From a checkpoint of a small mixture-of-experts model trained on Wikipedia.
Experts: 80 experts in each of 8 layers, 32 GeGLU neurons an expert, 4 picks a token.
Training: 340M tokens, 5182 steps.
Below are experts of layer 5 (counted from 0) of a mixture-of-experts language model. Rows are named router (the router's row for the expert), gate (a neuron's input weights, with its number), up (a neuron's input weights, with its number), down (a neuron's output weights, with its number) and show model dimensions 0-159. Each number is 500 + 25 x the weight over its row's rms, rounded and kept within 0 to 999. Numbers have three digits each.
After each expert's rows: "comes after" lists some tokens at least twice as common just before its tokens as in all text; "comes before" lists some tokens at least twice as common just after its tokens as in all text. This comes from a sample of Wikipedia text that the model never trained on. Tokens count by the router's weight.

# expert 6
router:494480538530480489465525493489489511476462519489509507460521454567554485460484443501550471481525518485495491472507523503502511499508492487475493486522535508482525478531494494481516542481507464469493496493482530522559460487470508474509524504499512487562493486501551470510536510532516495499519511535511546482509490501504542498530516480491497446511537549477508517470505484494531519480527481523507516519492472493483523519533529545470527499483480550505510499517474503532488511492445476
gate0:472507506461525563444470482529511473494515469473507470548503456510473514495510507504497508493532523483524546499512480473510489539500538484501475489487520500529492492487502519556476474570508486465524509512487482478490527509514522493459481500466555484498478546490512468499544476503511513456497481489461505483506485503484485483506475518461510496512534487539521543503486454519485521513447517489516479520483458502460502532480465497492537526466487496508479561503513531517512520527465492
up0:485498517535491464542504534452522533494507519500508517466520535510472515481520477481507499467458507522474466465509509544437491499449470534532497508512542504508485476538484510459550534484503530524495510519506522526532490511490495528463510494463527511526510462496491552501476533500501504527533519537555483503497516509529532509484522482529487523520487538527447472523502472494513498459516475505462487505508523523491487444493494533506458497533506497445487478488518478461521490488488500
down0:524516478472496473489521488510498530504477469504506455529429494509490459497470513519528487513572504505550515502530502475477519484555483541522513489462529480531489496504503524502506493504499505466453528533529458430500499502553528519502494497464492500474467508497533495512527539497499511494498503536512502512515481485509495473525439495456478534521509508478516489483482494505502424532484520509495504511497539492518475532527510503545457478488526502498499481473517532525529513509516545
gate1:530483491473475500489456530498513520468497519446504506506468522543464487510501510522472496481511527498478517472525485521486552481505465546486468462520494492525494458544484494519508541468484528515464533502503524468500509485479503500497498516494482469493500495496504487493509533498520485475485485445553495528471493507509459469482508497502466534493456537508452472512508511490521499492571506494479513463554553498515497508558498491500546478471540517463554450496493520488497487526508485
up1:473513530521502478532488481501476523518507493533503521491529470467485499520491543489537561508455535534502526542481531509498465511496513504503491566475549523493505551481508486473494497518542480500505513520512454458494476494484559496532498475502511498487473467519511505515468513503493512501504524523454513519507508482494546538543474492499529494478491456511511509501487527497522512482482550462536500545469459535500488513480476547524485494501476518578467468516505492526483496521495506
down1:494502475476491491454464516506514497484490542482508505520533491483529520474506514512513512494507459506499509472455478520448440450517507468503500526484517493540527500501533482504541499531488508482527519551467556530523495520539500543447515494449502488481508479485502472547477455515522479504486474494487456499485476496487529504481482515529490513515496532515483480501461502506484504514482514483512520504525479490523559499493489522506517517462530505447496466470486509438530511444538467
gate2:489471493484507523511461526494496543499480480473496541516540498492536495491516513487543519501493498522474531508491539526532526471519496481437501490480502536503503513498463518493522506500522502504496544498544471519479534513556531476509444543526517506505486480472505515524518493461493503457507474499495481471475453501507472504540476464515491565513485521520515484496524458500527512548551476472514492486505507471510534510496554512509514456461489507487474482513520525524447476511498441
up2:509486486514514512521498510505487514499475498521484556528562498521521545522483470485512549522477504528523520525494494514531528481520473493454469484473502496492501528482499532510523491511507490474520525459556465513506500479539502456488454532492566486532495483513470541490509518471499511487510464535540524466476462461513489519528485453517475552517527473543522511503535446516483492522513492476518490466488492450520525496479533495531534477482472521486475510501505511532482488496517468
down2:559442499530504471460516575534516520495481526470495525478495503502447504534516521500516422461495533516505496471497513494480476481499504498475542500525474523472480493523501537499540529491508495486525526485499495508520466509464492498498542491503451528495529514510517481470460509461508477471505528527518517471514464504506495508516524495523517490547556479473514503486511496499488503471555466513513532509509512514484469523558505506489501538524532496503526516534506538488470491520495538
gate3:492534523491513517492503493482509491561512520478513542516510539530529505474488485497539495510483528533467485468482502528470469442501486479473523532489497474525450482508467515503513517469495474492499532524469505482506549498526486529464441484457548508483517504470525511550475540549517532526535510471497483530489500513501505502470477494490495516520496500504530538500523491492444498552475530506515507527502498507441467548464537530482521485440500495502492506483509482482489494481486473
up3:513481493497482456486496536489495507458475480497520513491515463477507486554457553488439497494528502508521500549535512469550542516493505484520495492511489504499526493539536493490475502458520509471518465464498496514482488508487487474505520524535480483505488500555521500503514480474484470490458484517496527464484545482502497524533544490507454453503486539463481457467477516479539503476515528488495499466537511491552496491500518501499487555515453512501503475497488476531504519516485570
down3:526523496496498541473465476498480487511499516458493485474470491459508492521492579506483485484490488519498508474445457478497494446519478515512499490506500496522515518480515504492482543464488507498476506501476502506516532488536556448536504469500505581526490520494519525504500504501497520433525481485487467497533479514493538470437475471567494444541484519486517504479544482498499507522501496501538466506520519530491504483481523508470468499532485524509508486501465533494499485509484486
comes after: "\n", ")", " ", "\"", "5", "0"
comes before: " ", " 2", " 3", " 1", "\n", " N"

# expert 7
router:498495534522477496481512505512509501472500552492504495500532467556512498491493444479534480496510491481480465503512545505508505525513484501477487460481517510445535470516484486488514528497497504474486510511454530506540469489465480520521502506491544486537474476528540468476496516523501535543482510546509539449510495557501528528524510495461500467474524493488476510493489485440528494460503484488497524516472448525491488506491558523489519488491467565484486475526468486537493534500497482
gate0:520509521472528508502511505497497538499530537500496536505474537493570526516439510494469516461512499539490474491532510501524490520470477477456512530456475550527518473480495514494518508484457492523507456492498484538448520507499478501506448531506524511502465487455517509486515515516526473523516518496503487549507489526517512483488512447494443464510511475502512485502481490483450511531521463511536544499485483521496489509472518548445506507505504493514490474508515553503481445487474490
up0:490510536517478512460511486499507496492479504467518474494531483511440501488565528506485489528523503447490569553491470473468475502495508520527501518527475457470479505501523505548497503517501525468496499503520533491523528500481499504472514478487499485487554498531486467496506463485537512503503474522516492475512493514478442520499492570545487527490515500478466536513525483503540498511502513478462469482511522530494510489500459499524476489528502510481537509501482453498574551506511525
down0:481518497501511535556481514481497489503505497517516497545494529482560518496495511472475506523486481520530482490490508468515451480514491457512521500491517516471541516483541484465505495515481489483461493526498513523504508518510532498469536495477527519526548519449504506474524503528492485472498464559460472531505499525503481510510531499487533462462504491520519526539415511477539522471497512481538526477455508521496515484498504512490466488499463474498463519538478446477530495479545471
gate1:487512492506463512509507460506499535466453493526505514516476458518464523439548492469471515484513457499518483457485535493496511510537485501544497476482515480495494500483550472542500515493483489468522522481516549465528500488517548461489469527497518456519484499521536486485531493493478472520515462487501482532489515491498449511494498538513531488504466508499477520507457477495526510473469497450554517524490509506493485504506515504508495513431509496524528496496455528490550548504520539
up1:492455547531508535519464551525488492506543501469531486451515541530498460530469466517483453503501542506484512525489482462524496521467500488483542545528488533493476466517493509480499490511502503511490445541516456513497472489465505485516530495513499527464496526475526477515484504523499456507539511495491483460517487482529511475547520498534485460479512505509503461491508550509482509507496505539499548499519513529488558508493477484470501458504541520486473521515522519512461479464518491
down1:525484474478521483490493491476523536483527483523526525503491504508494515493521504526512520474477468518505482496547534502481504522498495511517493488463516506510447495500516449524459538505555501467506510496552485483507467543514491525475515524535509463482473508507518517503483509483515489551506527503466511473473464527479472505521555451503516542460493522504498510507508444488517515537491487480471522501524468463475510497459532465502487492501491494527470538461525486423482569495479501
gate2:456518523531480500512519513527491504510508554502521479518484508531512496512488500473522501514530445509525529498533483466528483534502501523463505507492489431527563547477490473453522516521484509509505517472526511510542489489524485515490488462493503492528493449480489486480507518524482458495518473494472483488458481532510499514509494518476462551480508491494499569453502524527492528492495502484495540499503465513503503492504565499523523529504470531575516540522491488491506543486519478
up2:474479481500463515532507494500514478481516528490530495497478465514479507492507459461465496525501451501556471499533481501486505521479462507474472489449499461483493531502520505456462473484488533502477531473485474485523479492497472499502534517517505472517492523490495476471506493481533474471510508491487479507475510520503503532483478537478482585495457492493494559477481528559489515473491481450488507461486498505495536496517523511461528525524466513532504522503464460504482511535560459
down2:467484471478487508493536461518470499502469542534517486477503468549500514502457504485509509478502486511511481517517478498481494494520489499508487474473509508529496523520470509462439517470525440480534460503559485554539457517525549470502463502515494496498513502449541539507519470512495532509479499487473505508490520486474461549504480530496506502521482518483511520529485470508549483500478448491477570487511469502518497468480492491493531493503479461457475518488516527513502541520520510
gate3:487456521484510464503488497484456532495467509495482514509492481548458471512466503473494515501528525517470476523480481533502545522486477499464515508505490514481549501532512487488494527511537466520489495517478483537478575559564496494496475466488518495536487484479479484452496550522471519502464466514517482493482424479507495489518523474508493509530498473467524484516533498495483484534494480475464464507536457456502508526529474493528498507490499490524483477522538520489472524496485486
up3:479475504468489469508521494498486489532491491507476522490525481536463470464475517490513511497510542508494466501488464548480548475439490538487470500542485528470529481560539487478497549531515476501518520501466512504499555524554505495487473496512545483497474534488504474438482540497471515538483484498500512480472457501526508514517486480502497510521512500487521511526528481508441469518497490444481445520523510485489519519531490481529499503467485499501475506541530530501468498493485476
down3:530486483499519446512486498499525509502474478491549535508555443515501491533492473531509512488465491479514506498520468511522491464525516477533490459478509506466439466504463452483505490519483482540493472468514505446531467490465488472489497491500531555492479498518508506534489496485462497478482508507505535516516509523511536501519484506472486552463474515455489471512545483487526503535514510538499485496476471458478473462519465435486501496470473519499483511493525486529520516514474533
comes after: " ", ")", "4", "0", "5", "3"
comes before: "\n", " ", " 2", " 3", " 1", " 0"

# expert 79
router:509490505539495536463510543462449552488458532480518496489563481508474486470477457482517460512512522492477481482512556520496483495522506508486531473534528531437534489502503486478501522519488467487484474474488496517557487468491497467501514493495518497545530468519532474485497522534510505500514522528502518505510479497498525489499550479479506438514490508527529493510491475494533534492511522538529529487502443505478506497513525565495517467491490530488509506526464492521494486455484482
gate0:483488526509544490527478505513518531532488479490505516557535492440469460494455512505483489507516494490490483487544442495534520502486518514512514483530510476505547512471505495503490522511495476506451519467484495500530485526472483486551449479468494498506520485500509521525508506483494467468479498488496540517465504494484450557468552553470499479544501495494495496529523496474509472525453515462532499474498499483459527536493480490533522469514513501527483550465470468526469483506507509
up0:492472524502504472539513503522511498537507506513526513532536500489489501446496508488497561493540519548491513536541474476503511481507464477510540519499490530541503469514505530458557503524472474508499477513479467501508536508478465501528478514480476513465523527547538512499515520500488521530524470548509535526487470465465465535481512497456498468508518543444529510495494512512552494472466501468517501484483470488510539511468529499510525481512477528527507512478504482539462469507504470
down0:524489533510492467529468534466510486494497521466524480504503525558498492515488459481503485496481521497518479484505494530509526509519505473488526492503518503466509547494479466514479497487477481513469502480510486484487458496512553501500522473445570532487520489514538480542457521514511492478461512503467490519530489508517477493523521511473503499521534536463524481494611452446525510511496509519465481511484490509502497511506499485499493518447536490529484521480483528516453464490489481
gate1:467499475494497480506526505536471518485484505501480518523516511475501496496555480464456502541495547499498485515504518482490523505437484532539510506503497488509508512489510512490464476530501507527483498510520504449531496518562472452546462500498511502521519504485535479480536535478515482489493524504490491499485514443469485537515523496545498566474470486504500488514486484518478449481520532463462523511485524500537459481495462534490497494461466502535484514564464490501492502447477515
up1:525471495559513486506458505467477457477533498501493499548480463495493510495544535495513501524491518462554512490468508521489513486546534523469476518475485513489503510484501497481508520439497485495515505503487522551509524475497510508500501479506493514564488534558508474477533486449564522510515530565519497500506504547525506503482465527482476479485504503468527533494524458478486535540476506523507474498479456542483528519507494475499489488500527500465496529478496497483500513552495487
down1:484499517513522485474509485492476462511481449468496501503497513514562487458513486525495525502514506577464495495473445482546483513480489487500517532500536507511517496504534537516475473485496507480477500485502526442487446497512510520465500488516491540516504477516505499529456469503491508511506510508502520484526488493466470551497506524505475532501495451506483499470489476511531459480560521509486526505490510493515552533492537478482518494521529529509478535506553520455560464521473524
gate2:493498485490519534521566476489483522481517493492506516498487521550490506459535545501503537500497513486551515470532505485479485511526538495496484487526539556492536492527513471512520514552510489514504486538572493472530552534504498520516481503508491548540485469511521468502558543503515497514536521486510464469539475463504499492467495499446520498521484536501509493494468475543504496537484512506547521511478510454509510471516501510493507488501466460511506532532482502508487527503504477
up2:536510523523485481469494491484550526509500522545511513462436519517477523556497467500494491516515491488450528515472500499502500497512468497502468515481477493526488517509515498498496498459528560508482545511501482492459475515535499493518525491533495491491458556490474520475497479534471537484497485522478492522495499567514527489526514509513517465505515506528446505514507496478506531465540488506457493544504515489474498548503457488494484558456519532526487520478542515462519500509502541
down2:515450482484520531482523465531514473503530519461535537549508560493501521463498472470520527494539507515519493520544494494488433512489493495476508509492485494523491531478504508494493497487474512456480508527519505531539515503521535500518456499469526461508520491496500532501513511485512547514493461469433536474467519511508504527483531443517439481485476463518519508498474522510507490496475542534478502485507545488491494483508466486520533469523536461479494503506485478511480519536466489
gate3:466506503452515463489529519480509494481463446503504476499497494479546515481430498488507504493460479470516524506503512498521509479535517480471526491532508491462504501549492504507486496481459489546508506546525487506539557518503521544494529531508480543474470518554502523485527473503502509519507484518538483491499497487490535479522549465486549448517494517516521495493450489534521508518472505502533507529523493488505484442494529523516486496446531491509543525533527508530495501470486499
up3:463515491523510521521490477508505514480442531533484476479500493465495540518479499519499510474490520498503493494520490513491490480537546455492488473488551525528478415483534498539455504492557491515481505479508458519505474513464541455473499524534464492500494477498478552491472479488539535494494533457489483476514485477491516499478494447496489473474513531517504441483490512494490519482463507516503516507510490492510486513526509495523485471543522510492490563495479498549509460493533526
down3:531489509497481465476538470491498519530523511461501507522507485505493530511493503484532409528469502459519501483484532504463437484511531529480460537532481497479506498531458509512469485502483494494542498554479514485515505454463497501500507512487496472525480499517509531461526474436497472474451503502489494517491495488506517515508453518496422495506480502499466485497468496536494493522524484554486518506502527512525483545523543500521529488531505487493496458505455499514521498488485516
comes after: "\n", " ", "F", "\n ", "3", "7"
comes before: " D", " M", " L", " S", " B", " P"

# expert 33
router:529507524503512495460500513521528521452483533475490453451507461527507522501498488477518506495496499450461433485529529483501506554529533565504472483487520486460498455495485491509567485491525490469495492497504493517521485516463509498522459496514541468515482451501513442478508537535492516540512515508516530479495520492535511503515523478472547472509533539514481510465473450477513516512536490495514530535497508482459509502523480504508501473493482536486521489494478490472526485509505485
gate0:497495543515520471481524537492473498521502479476513507457524493454535526459495457491502497470475514433496463533502513519516513482527481486475492516508484500496490472500529499515511482522490459486519498510500490511487512497529510503542536497526502514471488524559513559534551513533490486515550477538546538480482491518463469489511530486530553521516519533495533495510477469553520526540511489510473495535488474527509506497470501545462490486437506470513498476491543505505498477481502503
up0:506517517466471553490501492431477498481502522499487481512465488529489492535507477469524508541503493533492490512491515504477510510443465453496485498495496499481503499489536470513491512470524543525454493513522533481489538537520533488466499508519474465522477529541554530482511510459488499507486474509450458504488455545451531473499511490462485545525504518471522474524559486460520501519512464509490465500523499489533479488480539501505506506473478498514457485503466533500515472502478494
down0:525536498523546504496493446537462521504512474481522519473523487484518500548488422488462501493439525493489513512482483488517505492480486493508471494518478506477461498517457479486506525486525542515455492518493505518477487461480515447493541507515468508501483531520513505517545486477465487499498475493465485463475477506467530486538510551509514493517513538482500502520465493514512479514543519447487510472489472505528486479515537530495481508472509444481502497543498488491551501561485504
gate1:505514484465498516493478470502494505497471489477507505516471507542476512522549502457460510477454481528496502485541493496480514526504541544470459525488508455521476510526482492487484536477531480507492502545485467497479533529449497503496496504476512445465498467513483494480524531509552510513457510476525470507489502524505517476483492533541513535470485493545525500520483482492525493540520488471474457497469504531537494498524461504516511497584489475529519466501539459502476499523469479
up1:464492503465549506509479500475534507477489481466470529494518457520449504530464502495508492518486511471484498506517520504505516533524500537496527512519463503542518486529470470459514510515496521452481471505474522534461487548471493537475540551477471471516486531491492469554531513504483506509469504467533526485481500526514503477520530549525529560483543539495469487506469519469463500565481449492514496494490494480490498469481525514492488501515516514504516450506485521495493515498484520
down1:518515493506487503534487477503510471472479508512501533523499474467546479513475503505500527487495471488490495492455525515475504513529516469517475517479446516511537491495532529465483500505484512557509545490486463497505463445483533534549510461481503469507523527492466491510477506542447546467510507535495498464521482459501536483501484529486463485443471475477482502526499511562483509496518508511484493496482541558480525511465500537467504511518501512518455453485513472522492512501509540
gate2:525458501504461489483511506490488462484496493533508463478499464485508516508515513510510509475494472537509478492515546512518523479509493479464504464499473476461498502490482534508474496528549537463511513521512537530497467490527538498486468490495492461466504551503495508498498498430472530495533504549468504486488511450532530500518474491464486483537467544488472545481521502464534489521546484486525512507485509503502457475519532525512458517526497562522475485486467511467527499555479493
up2:479463505499502490521514504474515509532451497533534463496509444511493448490525482471500485480463497503546517490485553495521538497476493484504508515531501464482498565507459474503460513551524494463475526516509518504536476499518576469488512502529512510499495552537486482515473515451480506529533470500457482445506473487520513472542532497479520498492493528526508492507531490494546481490485505511496517528476468520544481489505538489511503476513505536518490508509464524485514522483497540
down2:499522516532436510487502501527500498469508509452506486478517491525494508452499502531552508500483522521477488482482472451509522475505505508485494488484503516476481424481508513494523486467435505515546515451495525462468524458486447516461522489484511492476464482448485500505489520470502478474491504529466539519509513524502531503447456475492508518490454487474446508517540518470493514505528507515518521502507535483533512499522447533490455486516510496464484500515467508503493501495498524
gate3:507513473495516508548504540506501464437476526511495532477514470500519548511545475517503505486514456459508482519435515512496511498534490502458530480473519480496528478472512481559498500507473517488503518481509496512527518492498504521533470489512556516521510519504467455496463477554475507529506471511504507524495512504521469512498512491469506486519481533432520474455509512463498497494473530511487507520497465529433472548510534520495471508497505476462452491513489480516526525506509536
up3:480513492497475553469496520482508551497469443465522477489446529537500439468468497480464453512515494540468522493506449504513536481458515480505465496545495537535487530517526530449476488492537522486478498505519499488486512529465471492492526512495467510501473494479523520503493527484515512486512509491471483491524506513514536515509478570532514540501487518551510451503527489525482523504505513515519531482529561492502535471511484491482513508501492486529506481501468515502474500485530473
down3:542508472494487521525527508504504490460564466477478506492506507516480497489505497511493489523446487532461496500536478445509521486484484507505493468517496516500499478514466481525486513485506490481425485498500436479458524554538506479504496456458458517562496481485485505478479531469533509524481508487501518523483508498514442497471517484532532510527526498483508470496556487538512501486496533517481462531522463514488490505493484516521509485466510462482484499504445539529473543507511498
comes after: " 0", " ", "°", " |", " k", "%"
comes before: " 0", "\n", " ", " 2", " 3", " 1"

# expert 21
router:503508535517478541488499508501481519493513497489501455488541506536522505478482446496488490538492522475501477473526523502507478512498512500477526508501515499487500448511501528458508447485511458473519474520457486519517516514475472468504504506469514484519481451507512511475514501532507537566502506485516505470498517502536563515541529474488509460490527547525471566463487481467533485495516466534511528463522450517506475574504496542528486491491461523495517481488495468501495482486496503
gate0:476495510504506500488515501509528539530493456515505543484538501506457500539484446499514527509513477504537477499502510489527545494526497520515454520471495501526479467521508528507515492499505486489476479490497485463499523555485509498490502495500534515508508517520494506514495446502460547454474515494517459504523472537463526501520522504537531507555460501446525505532542480469472495524466515512456511479587457509464495467503500473517460496475491500488466481493511527496499501482549483
up0:490489510516518534512551520506525522480503489558512510491491518498464436476460529504505490451475453497523473493510484520520523507511505497516530483476443512524469517495544487517485475482517486438482482521496500462461491545510508539515470458451516484483482502494488506509533506505469521429458528453493543526478490479480520539510452501478513507510500525505485513503504503503513493525509527485465507517505481531478492462487437477480493474510530470493498470528518486528498537497522504
down0:475521516482462519496514496507545513475502466488471451448505518478511508496512492516541503444515520479548554466519508458496428499530489480477491483451494475529501523488462500495498484493518563497503452470495543503486486447528506472505519517541529480486518512499499518513541519482462522480482515460523530516518484480526534512455464495479497535523512490507495485458485470518529515517514488484504493524525503505525538519526497532493517471482521481525518487519515487529468489492444496
gate1:543535509492521522522472467499510503490553511482516518511529519517504509487512462537486546511509520504470562490480500518492509495516463476494500450533508559464475447493468504505522473499509500474507516484511519527444513489518494509514482499504532499495526527465502510478523483484452518526524505499482498517469508517513513488442492480429505545531535505501527455504480484486486532479507532443471514522511562516488449531495492537475535507475525523494499523466518474501503485518511495
up1:514511522527497479515512446517529503468504491488494467508472522533462487527557487469492507535496468463478509473522479517496478503482500497430520495533468504468510519539473482468517478545492504475519504490487451489478530515502535493535507514529495507508494487459482472491541503464458520512456510500501488478475527474501469526481517478466422546460492494499528498471468480482532462522508547509544524518494515553487478494518475515534521482524523509476485507474491478522529479499516494
down1:521482476483546516505478528494508516495490506462490550521524507504528484552511476513472463519521538513466478523511482514504546567528512497511499494529544509505506529521476490550509519516476500511508548503473551549539465518487507479514503517457487491499525473474538520517450521518552469462497513497477494471478517559481519486481533498500482554512484513454516531508505527514458517469464541496477506499516530479507495484518514501536531508498500492497491531525532489508458476516500521
gate2:494537485527519458521454469545513476469512501544536525545526448512467525508498486470490480509444519470523529523500505508488475507530512563517497518507501523485491466514512481498467498482501531509493506469484514510470464453487472493516551485549495489506481517513501446498497472524542528506477519467536503528508502481477484508505500489488538460517502446477487507514485545511526483438468522494497531467483486491501515508515475543465490491479504551500509489511464466499500474529471493
up2:553468480482499499479500506532509485469508535482496489537518476497501471491536518491508516503497566515501527464485529508464485523474521493552515497485519518500497503561468516483507471475547561495478503493531483516495457533475539501488520497548558513467531463516478457483522461505538494554513482494507476499500463550504485485482463508511539512509519486485480479475466462457490510511514504517533514515489481517472509551497504531504510520470499510510475468497505456503471494539503530
down2:473502498497484526529471502516538503510479481515502510498484516493495517469513542515513526491534493474515452481570506518528512501555489480512490467485520489502519508493519517461452552536485525462536486536534538484534480509540515473489467514457499525520510493500460519529499506556540483532470556462467510514494525454494490527441467493481517493515517520556506482480506474476498495492501505539504480511472511529528493520497477491505513502469462469507503478497511475512467491538453503
gate3:473489504529488480502508526566539534509470483492455495494514438463482508476524505465532498531546502520507485506540509480543483472510548479490480464502450433498553511544516492469511491508473492519487494479527492505508472472480530485454520545463480472495467506511467488496495521533465517496486485500488499511513469507502520524528507502536460508490511551512469559509508523495541522486508517491507509511513450522505494512524511490517518469482510500506536481533455502498505543526498527
up3:467542545531515540497511535510511490519510536539503489549532497473467458480521517515496534519489549501486539492565507485508504459488498467538477467508500498486554523506481503484521510514508473483534512465553502524475524503522472498517493586462465533512524494505477507510501535494468545490565429504513479471508515513497521486500532494513516477454524527524492513510512473513523494494501501534508504474495504511537460520509520480528495496490497514500521472488488503538509496496490484
down3:501496498534539484441500527481525507554513549496462507510518474522549538496468517466513497491499486522482525474493494483513493546482483508531525508502489506505525515477523524477506471541553480504477507480492489515504528493485484469532474504509481490507494572504485475516534497490517528494543458545485487458495476506489523470547455476485460477475520514464486532542494519485510552474515508512491467524526558506532511553494506497459518529540502510484487479486539517500521507494511526
comes after: " I", "A", "I", " N", " A", " C"
comes before: " |", "A", "I", "R", "C", "S"

# expert 38
router:489512563514490487478528510493508565466509513485503457488537506527508523534509504500531494524498505484498491479517532486509445505472512540476530500510527486470525469548503511453514486507495460460487507503456488489535491521505500496486479504513518470540468465550510496499516538562462510550518541498533482446467492493512561504530542496505482490484508516478482544489474458475523498509532470511482507487549480527497491532493529517509515478533495523504519508530498490523514493452497511
gate0:546509541518501498447523534519505507493515456516499515510517527458502503502526498514507474497523531523461473531481504512452511496486492491492499497515495436481492515513472504544512532480506489529482504494453490530555473506515506471498518490506484463516479516498492473519492440465495433488508533521526478557488512495496493512486526491540545483512495518504507530504430540532476478524509466488521458519506513501448503510449512519460501482549527518537524497493475532474491518508500519
up0:480511542505513484479482515492509561516520458508507524519532494446521491499516470469516472514483534522479461506474491492472522495490482504491459557504484456453527528505495483485516513544482523544507514506464533547559489527536516495489507541482535469482496503524493528521517470510495464481495516492573502515509521479500502521466530499526510483485468518504505512497447521508483443488540482506494465507506517485491524537466462489511468499534522524501527510515483505494473535539513534
down0:539523520503473462514534494528445485472464496511528528466491519512516538498497519479459456486481479555486475527501487527504503532491471478528493481526496470505475495496510492519545504488521527493502505515502575467483511497504534518484493465532511511509499490520477523507533520492474490499512481536486507509515536524532532473496539489529513496469501509507490494492518474538536530467527516522508517488464521508555466458423558553506458497514522505481486469539502490483499477507478518
gate1:536544502475555468499487507529498525465502518455480504509473503501531475467505508473451485472524477471487471469538531503479501513507486499516492479506522467523486495522490493498488494552513492545485505483487490494537479514452495494524509503536520501504531445488515474508503511495490477491504515493576525520505548501508543515564485514473479506497484547512512504498461483480513505518481436487524542487489544497487515459534529539477521452526529515538547508495476473494513498499475477
up1:454490491493473565470464471488512478526523535514489496487580524491500554516482485520537486495476538493515502492464512488508529501507487524490484488471449513455500506484493474513521508469489503462530516490553502514499538505509477533491510498456495497468484516525521526485505503497528531514520503500477493480505476485511499546447510487518520515514537484489489477507538485501501470511478547541466468501540452510516482520459503483503468549472451492457449487516501526470542507506509506
down1:520512476504507487514478509514492492506493432507525464477496519481506502463500485520472468503501534474491523504553511504506526520443530523445501516548550492499497484501489476529458458487495483489486472494456520507472488532507492536461477500509504479505452529463527506472479481486493478502488503467553491527485504473511487486496533520505499474516555478470482425515526493491481487465502516477531490497506501466492531492520520500484498443482490506494437485537468495448475484532500464
gate2:506495500500503447490511542475502479491518495507486519482533480486481557516499541447472506516498524526512511452483541472504503487488495492465484505492462566456487508545532544503491534508483490472476497509491522492442516513506478499487476513479526513497547516497530494510506486478486450524527508495484476510523458499542503502483453519516465444455485543536514470524469502509515474490514508527487436448466538490512518493547497516504483491486466498534504498513514508475467490495495470
up2:500463543531501528500486497504504486455512505475494508418484497465487499487539537479514475517452482472524517503514470489532474525497536483459523516519505506498506534489479522515456464505512512524514504537519494504523505521457499506530522509534517523498470548499496511541528513468506514490505545479484528493527474514474535521529519453502550502481508549527507479477547445462532528524471489518558499518523526508499516478502495540530511465504502515521472479498519526477483493527506541
down2:518483518510519523469558543490488526474486497498470455518508486492502520510495496491516452530460505491533479466522500522526497529507470532529510519469525475511506540485519518437510513476462522518480503476502430513552545521479476484506500508470528450431470484490485459522477502475534534525492481533542453496452505507492500476480479475518466481513482527484488487514490501496487556485500495498519456469476491514476505550457504481502475495500516522493505531504513491509491490515514526
gate3:527511496497498484484522505538512536476468509494471531523478471557533466488501513466475494523525489502520491498517499471441481503456531505466542483519500511507519508523555507510476498479481450529512505458499500509498502489524511515500484496520505487543502495512543465554515526491443491576466526502484474464461517538501487510531547553521478523517533527487553478499503515494515495513526506530513523509455484492514518461510477484456464512513525515512527483504513536507480494484467510
up3:498505497507493483523474480470471469545537489489513485496540495477530538497508455540544511496511481500462535514501474484503509511520489494524438509458480464524501483471507503493549491507511558511520536536485542515545510471499501482505491488482515497463481504513463533487465474538527514433535465535508522506520494447491522502485474488481492505507486476521492511516504536491490526472490500493504476507566516522504458499470469505522525476479480482505498520477471472453498512483505427
down3:533514539519464508492515522492469471511494522451493531466551507520513499504500534446486517549510509506506489482433498477478494457493510518474478532482547465506430469529492497486524536471513505536502477500473467483488535465517473488493538513503515491516508515514479509489536482508491487523452501490448499519439550483497498465457494486504479474501490554515477482534512500508517526484544484511518520509507484509464510486510528453485502480505478511524511473541508501501517480514551522
comes after: " |", "|", ";", " F", "S", " M"
comes before: " |", "A", "F", "R", "C", "W"